Below are experts of layer 6 (counted from 0) of a mixture-of-experts language model. Rows are named router (the router's row for the expert), down (a neuron's output weights, with its number) and show model dimensions 0-223. Each number is 500 + 25 x the weight over its row's rms, rounded and kept within 0 to 999. Numbers have three digits each.
After each expert's rows: "comes before" lists some tokens at least twice as common just after its tokens as in all text. This comes from a sample of Wikipedia text that the model never trained on. Tokens count by the router's weight.

# expert 34
router:464498542507535493498484494504495486532458513494521518509519534490503464505494568482476534492498521507486516484491520483518476517452434492519521474471528522472495524440540493476507489489513484516485543564531538488512523511474513486460488492486507485490525466500489512531505492518485506515506498454518490509512473484538500516534499487513554457488559502529523526466478479493535512535514485538538517454458526477491508539508484502497492470520504469473527537483508446520514534504538479522473474512508495477484484480530485553538508461515469497511521519502491486503520517489481498516529485541463455477502512503494448507515494491479506568492542502536491531495539486494540512473515
down2:499490489494501516533474473488495522557519484476518512481501529492530503482495518484467503495539501472492462499509516485504488498486452501489537474519526519511522503505539505536464509493493552514530481495490464472553551490532490529487521461482550498469511476523515482478504519447521493498467514480524497498490522525552525473469540461482467505518538501497488498498480449466461516513510487482493442524484482529483485456523490482480489486527478488507532509517474493520487508495482529576449427480509497488517505485538467491503467524479484487497522508478465489532510506465508472498478486474510472490470494518474541511501495524526514521572520532496527509457519529529547518461511
comes before: "-", " the", "|", " a", "   ", "The"

# expert 30
router:485497505501553490499486524477498485457521452491520537511493495521518531504485464501471486468505515537488505528545537527500488561590488488548465507487511514446528557484499523520516511481527480485472531547537518530516502509495544483489512493531477502463506497508495516499482542547504511486480540553495481496502479512520506505500527496511474502527514518498520482534532520493544502550514513545498501474451533485502490498493506470515507487466506523513486490515464540469495444498459481508522527478482487486482489485536451521489445466549527516490539476494486515489521531532510479514487526488532522507497528513529514512470489466526500464471519508473485529487511521499515464512470
down0:510525466532498524527449507491477514509478491472511468512506509482537466499529503518473499503495443506511448549499533484527553481513501513511500561497505555525501500510522502466567497561485519480525506480473487526521448478523478527529442504510529530486529484542490513480514506493534511509494498496549566531458502478489530536529510526521512471499498551506471455525534505484529470532512500500461445496490500466503511500511500496484502490527541532521505544468479480487505534532502493528534465507496514512481521484512463519526478509463475530496472499505473477507506526513515489521560491480498522514481509488488480516523488492531539501496512501509543501504478522479541507530507
comes before: "201", "200", "202", "199", "198", "197"

# expert 40
router:507529493484488514475516526499502503509594523488490565526489506503515496492499558487498531501523519499514495452505497487468488462495476505478538479461492498469482486508537511507501516484481504548476498528512561506496496508498525479493479492528493468528549433521533452531472482564527533463502516501498544466495515538503481523538526469483516489526489507534520509469544502505469505460518488533495482465480518504520493463490479497471505527502513501484450508514491524491530500541482493511478497543450484491450509497469519536455529521467510456508496529452516498501463515508482503508473502482516484465506516494473460484498490520473553484481531490486504490502479481519456513521482
down0:512512504508485510553489475506541465512514507491470457517501448466493504537505527516497500535495495498527536503523489532492530524485438453488491479564506521515517518488456489526540540530502523502516492498513513464503539552470454497469514488494531497475471491483488474512486533503430512477499488493500490465508558478536511481501467521532479522477510528523504483524557465475456473444547510517472504516529513505463462509532499489516452483503541476498466482527529498495495526466506509530481523501504521507503493469469474463475481527500511463491507472527485506450514497508480512479511515502508507468493526537510468498497544486481513537535524508494468506456499526532533501510515
comes before: " to", " by", " in", " the", " on", " a"

# expert 39
router:501514490487500524505509556547461491514502491492477456528507515500524536482464487525518434525489504511496500549513517469515524496521473497495496515489476553485514516535496455504466514533468535483504551531475455524549526499525501469482485500540511457489507508524480465498469486430547535468467466501488550496540534531479499487489479535517477506474497515491469487517529504516471517492493483474500457512502482509556473520484506495526493490506495505499556506490503492517436453464536524510475474472509431533468511524495496487510496488495508506509476507508526525520479484523504465507499522491466531525455514502530506491510538508522508509505510546482494517513452489529475476524498
down0:520475548524534471490479474517510450498432514497517491499514518445447475516454544504478469490498457542486519494499492467509516461506514539517507475494531518456487506531493488498473500525479469495517513482511517498489472502508486450460521516527519493541473485529503499510556507496495496461516526539482484488499514509465482476489496492453498469464471531518498489492492533567554466512507508491508486469552506506527502517473454513509527530518530492469498484487506528458503464469554516507487476457495501483505477492498508505524480473504522506515510527494481508499530509562463481544496505497487541476499492480451513469582507530516502483484491513488490471496520517519523521512487
comes before: " and", " which", " but", " who", " he", " a"

# expert 32
router:488522471508491488479504510493525499519557531529491473525459519525577499523493505466525519459473524484563499437488507495478510477482513469524497484508503481464478481557502516504521510508474512504513496571489481569496487524556470497460511476479475481514533479491519467503537483475532522496521512477492553519510524495517516479493460486500503535523523443492524471452514484530480509473510522503498482472498527535518514522509502474475520527504509529468501462516471488473531500503494508531516450519498481518479500494475492471503505495480513534501482537504513471529460480527450494471494507505473472464472517478466513506497508489477526517475488488502492477489438553531455501508505
down0:493461500555508510531513495523475494492505489494470518523486451485525498494513510476467477479488506474495525513535462496515516555522521519519540489494525487537484492516513511549537529447494514501552514487476491492507474486519500477493512544526508454526483511508440503496482498509479474531511495492485508467507555485518514489516461492483526473485504423505452512532526522531490493524491453491516482501489493500512502503484508533517522518461497486482518488461511458539479479545460503421531486485520534515520521460452527521487472478477524481477480531496463494480510564499522531505469483463475495492517506477495518530527513477514482443449509503486509492502454505529520506526506
comes before: " the", " that", " he", " a", " it", " as"

# expert 26
router:462498500474493488530500490488475498509538493501474485498519497510538489491485526505506514492492541516509462455552508540471502533522486528507501515531499484510475534479492503496511478520484504486516502565504491505528512466476501491537473489472526478491504469515460502537481475521551459507464507509448520486510509472482513507478487524518547490543534478501524468492505462491478496543432547535513519483475462506540501476507526497521496506511497520496475472449504506493520525501516431490498488457469487543444510505446524517479532507484523487460505489463476472514465507459517523484483478540430485477458488526495465485504455512522498495533478546507512509513508506482453479508497
down1:512523540532454536481440518479483473519501484452513523539515476523486502565489498454521484524483473495511499507502475485501498509527462503557499561496503518564438493482538501499475502442503502484452516507523480518564520498528521509463530517489517517515505496479491485490506468469495458486516519481514512482535501491493484461481500489486501515473520531508522529466507502479490488541486516493507481466481515502440486516485493494493515516477505513466496537527475505457521536487465482526471470525493510457510487513499472508508516524518499506520513493471483458489496445513532511497506489497513534514472502432517495542530461479542516476503533465537490493506482509524508560524506
comes before: " the", " a", " an", " also", " not", " one"

# expert 3
router:515507487485475538437464505502470474547544468485546523509508520459584492476507552471512507525454482470489512500466536507486466477494511503466555490507482508506466532479494520520520487488484516490478529560546484532511496531502511505491501488511457469522487461487498482522497470549555503471496510452497541510473505518514491506522498490542480558502547472529530472472516475514479491505511498505508515503516543501500504472509499475476489484476505554493482516494491488503525494506531508510476506519482512503455508459499485521497497513498514475512544477519528479460490492486504453512524496501472466506449472533507469466498494485503530506469467517495459535494531532513505483502548
down2:475467514523556506512479471514546503486532511486435468481503508504458521501511479496510504530518459455484487531469472488485512479520485449530530480455523494497504509517509500483527476506473506486538466477488461541493500504505504504508526466507521481545500518514507557425499523464470487532455446440476500490494422477512556556474495541507472518525493475493464500539498497488541522484514501477470472484477500529538495469501498510501482489464496512528506515508527492497484525505505471482514496493484503481485499480481545471467509484513488513474463471483497491502506500513509533504471487483547471449515481531499457480498552499468491502458482516500509521517509483496474492523504
comes before: " the", " a", " his", " its", " an", " their"

# expert 37
router:467495501500538515482522506510477495497507512520508486534514478508522542495528476494504506466534476505468513538512535500474518516481496508532526489449520509543486472524517494501525558454470499513518517557517483506446534511549540517487521492511469481452547482496481507515510518515477490506489525528456477480545498512510464503502453504472540463458533456450498468524523527464508511538473484506497475459459533457506469477490519495509515494526523482502533464485507503468509497522446505544482547505508510499500530526531519465483501506496467494521467538536533537474493516519540477496491496516477502485551499491513512521437487535514465469471509516487479507478509492465488512495509
down0:569509546474479543513488547507508505494474476445519468520446473528527508497528451482499481491504492529487480530464509500476481511478504460467499513493481522521500495504534487478493493514447489504476488475483510489526514514545518497488527513529458487467461533489516517533497490483543500481503478495499473485507513499512508524476475475479547520496524478490488522452481492483512501508482473540510493479498515476516449489511489530537507496462515482501505531508539537486529457464500466477493495487474469503550493465488501500493502479508504455442461541470476522577492462531480497527461518489464545513518521463510525485485486481482506471467501493480461504503463486440512483528482
comes before: "0", "1", "2", "5", "3", "4"

# expert 12
router:508500518482503548504474520473526481488492474498489492490549508518536553480499479517455523497535531475472481514502482517501537464494519445523444501485509533482485518489515481491460528499489461508480540533476525518498425519499488480508530492542491506520510503496507534470533540497519465456521527535492476480506525490488460521534481499474514559487548525504515510496521495550520506481502510524562482510522495472470519505490510522509479471503467518507504473531486484492453473523468459510507498537496451495513481517539488484497538494507535503536491485488496530504438549503492479525492476478473501514481490507511524531486502505535450497502522482506505493533535468431461500505530
down0:507452477518497496475430496489487486520500511421494503480525506503518506476487499501485478500529507506515518522521450541477513478493512534473485544466460538488562494467508497516515497532497517510507503467523472506491473512487477480512514498495486530488508491484541505472479546531476483483536487494515473511510458470518497517560526512482520518459530497513508515515537443514493529481537535463515514490506491492484501500502515540468467466475482506549495499466488492497580413494505535503482527483556490519518496496525547523481526490498463516521485531525483512525480523501485496504540519497506495524502515501495497485469489456459514489551492519496500476527470537526489510541501
comes before: "0", "1", "2", "3", "4", "6"

# expert 19
router:508492510527481479480510513520500504489515475530525433496464521498474448541484469525491488533501542516482494483532478527477482519507482507544485471512449534477503484549503468516497515491499524485541471464500475539500523506494498499511492527513491494494518552532530482502450516459453501488445478478468482517515519460473534503516464483471526500495445476493518481481511472534475485518474498508481537482531484549496545525515495536516459518500492478562506478496513515489523507517461528490511461492517445490486507481439478484521552502481535500534532480527470531474515527492480491473509541502509519535545524535481482501469495504498499486515490536488511494526491481517500487513446
down1:416512539497487505560488505519509502479487508536527500488458510452506477488510472490521459458480508479442499509498531516478530468514493578461431510499489516513544533535530489483493501502473526487462513496506526470433529534486499478483489511520505559488506481528526508455499472519530549501478472496475525504542512514499513521456471494560479485506484466513515477511496480529547509496466505512505537517491547510491513496503521474472511478543499474536514459519493506520499492483466519497499527486472507499508485498493495500488541488476512492484507446503516491563505476528531530484468483524496485529482505507519512511475523472507485480464459508492484516498474502494506491517485
comes before: ",", ".", ".\n\n", " of", " in", " and"

# expert 36
router:479476486517482495540509498499463468527437506535529495496514484521502477511495508507453511532504482533511457505488491537500508487520489517465509498567483462482470512436485460483495499530489512496496485437488530472552495492500486518515514498471475486501431483482504472494516497506521482512481524448561440504509507499493543524517497485518487511493482467500541517517489514466474546524493458536536469554486531516536502497520461498516510475513523495514521517465470461484469533492482466483517457478516470471492497491496496505524472489536525515497493553479526469471522528492495516504546503494476499484512485536491486542490524457502526465473547513515515525498498534505517503474469
down2:542462519467483480503500492465538474530468556477509515512514474494457506501519497520518489498490471470494489494504516541546437492502497495462479484535535511509532480449518491494478512518504527530492469461452521537493506493514518494510560486518526472481476521463515483478493471457507445490519507502519544495494471510520477446475459491504494512550500472533521522478536497503500519496513476487484493507533486472480497489458468531534477479502478486524442500507487504447500510502525464404480491512499467477493529480512511485504488478531494516528473504500460504478508454519464475509513483468476493516496510533506506499496521534445503512507513504497528536459483461486479478478481
comes before: ",", "\n", " (", "'s", " de", " and"

# expert 22
router:518506496486480502509502524476539479525501508529506534522499440532503535489563531504513534555502529493498506504484508550518495476512486503505522467537495467558485480454501510480518524484481534505500468507497566497548517528486483484560512492494524459508482460464528489502493518451513510493496475474488496547514467535513535484513506480548495515533480484513523521516497532439442518471512508518485484495500517462478502482526499478503482491487502474503539534530486439475480532474462495493461455518470518527472508494487502513516507441513514469521504510483493511508544475492508470522529480508498508491523507503474476490475476524462548506498482514477505483460481528477548470497525
down1:509510452498472470549521484496489484492507523466510482488503528480498422492497498534535481517454500457515522501537541511481520475485481525480484518492572479458490549495499514504484493531450517509557484505456528500490482506498450469497482519519478516482489515469509501509509503505445525494489470485487490516519491539521526526574506503503518502513520538522503519510485548487471492528487469489511512531509527475487469514512520516465497512482515449501510467468527483497509490479500452424490464515489493522467495506498514485532499517465521522478546502500536472469499503515505469495477446489530546516490506515494511533468482524458479484486495491511496479451492479529467511483454
comes before: ",", " of", "ed", " and", " (", "ing"

# expert 10
router:469475492518481528477462497523508511525490525516533524504501505492456485512479482502516531527464490498497493488474502499509507535465523476491508489531496482467470474472504511525525473534461529512465510421467486457521477490509497479497524525498509506486486511500512418478495487525460501510476495461487461483501536497444519498473550490507509526483459507452546499496538482489452500516493507498505501546519539480521505468503519497507525460549509517499471495526474508459485529493516476453529457511478529521520442505480500518511485515484466519489490490492536475508541536522542520481485510472528506475510509509458487500516501508506530488549477479548507503525514511529429518472457
down0:471527482493530514465520502407545486481488472510520486505566479489487511515460486492497522517534491523472493486495507511505468486499576523522504513519479552479477494484479510449517516520517493473541489442517475493517522486483549503511517501503484489493520523471476490473493504484520521524500513482507473511497510515464473464534497496533487491437495485534462512479506469469513521491512463470506468527521486502485503504508481504558500494531505534508509470527517492514511512499491543477523480494498514556520513503497505488511452527474491490525495463525516531511552508539433529448457489502502502530531495458516500518500459489517465521479505451466514506463465518505482511484473
comes before: ",", "'s", " (", "\n", " County", " was"

# expert 21
router:505478467489509503529513481463476501544464540531493498537516507538481469504479497522482481540508496461512478451494497486473512501510490495495484537531482505538491551491482469495505517478495508484476498447533491498542435475526516497493491499446514500509439546504546469498505486540466490510495494464519443525495530471478508496484488481492505546431456527469516505497496498489502517521487498479472481558471491468532482495482519499552469480560498526540495525508480478492499518546491504463523520518499472493517518487521485505507458484485518492478507464517488507510498566476463518495508528487473516498506522464498513508489479491470519444525484499508519529533515491530444505478477
down0:533464473530495466493535510491510516554500481482503494491512546504512496539495494516503520531479558509508439488494467507480504510530515506513497530514491500520503537533531496538533507527509497495474501473497506527476478513505485510484511507515459440524479537511500532502500460469475459457531503478450494482528525529519507475496528548482466479553489498475514464489537524520509549462526495510473497502507502536496495506534526526526499481490480472458522508523507511487492502426519462515489500493528471518544528525506507558507490533482472485516497477491467453534491505465503468524500540517518513524514464506524499439473517528477492496452526536518467503536511521492485487475546
comes before: " |", " |\n", " (", ",", "\n", ";"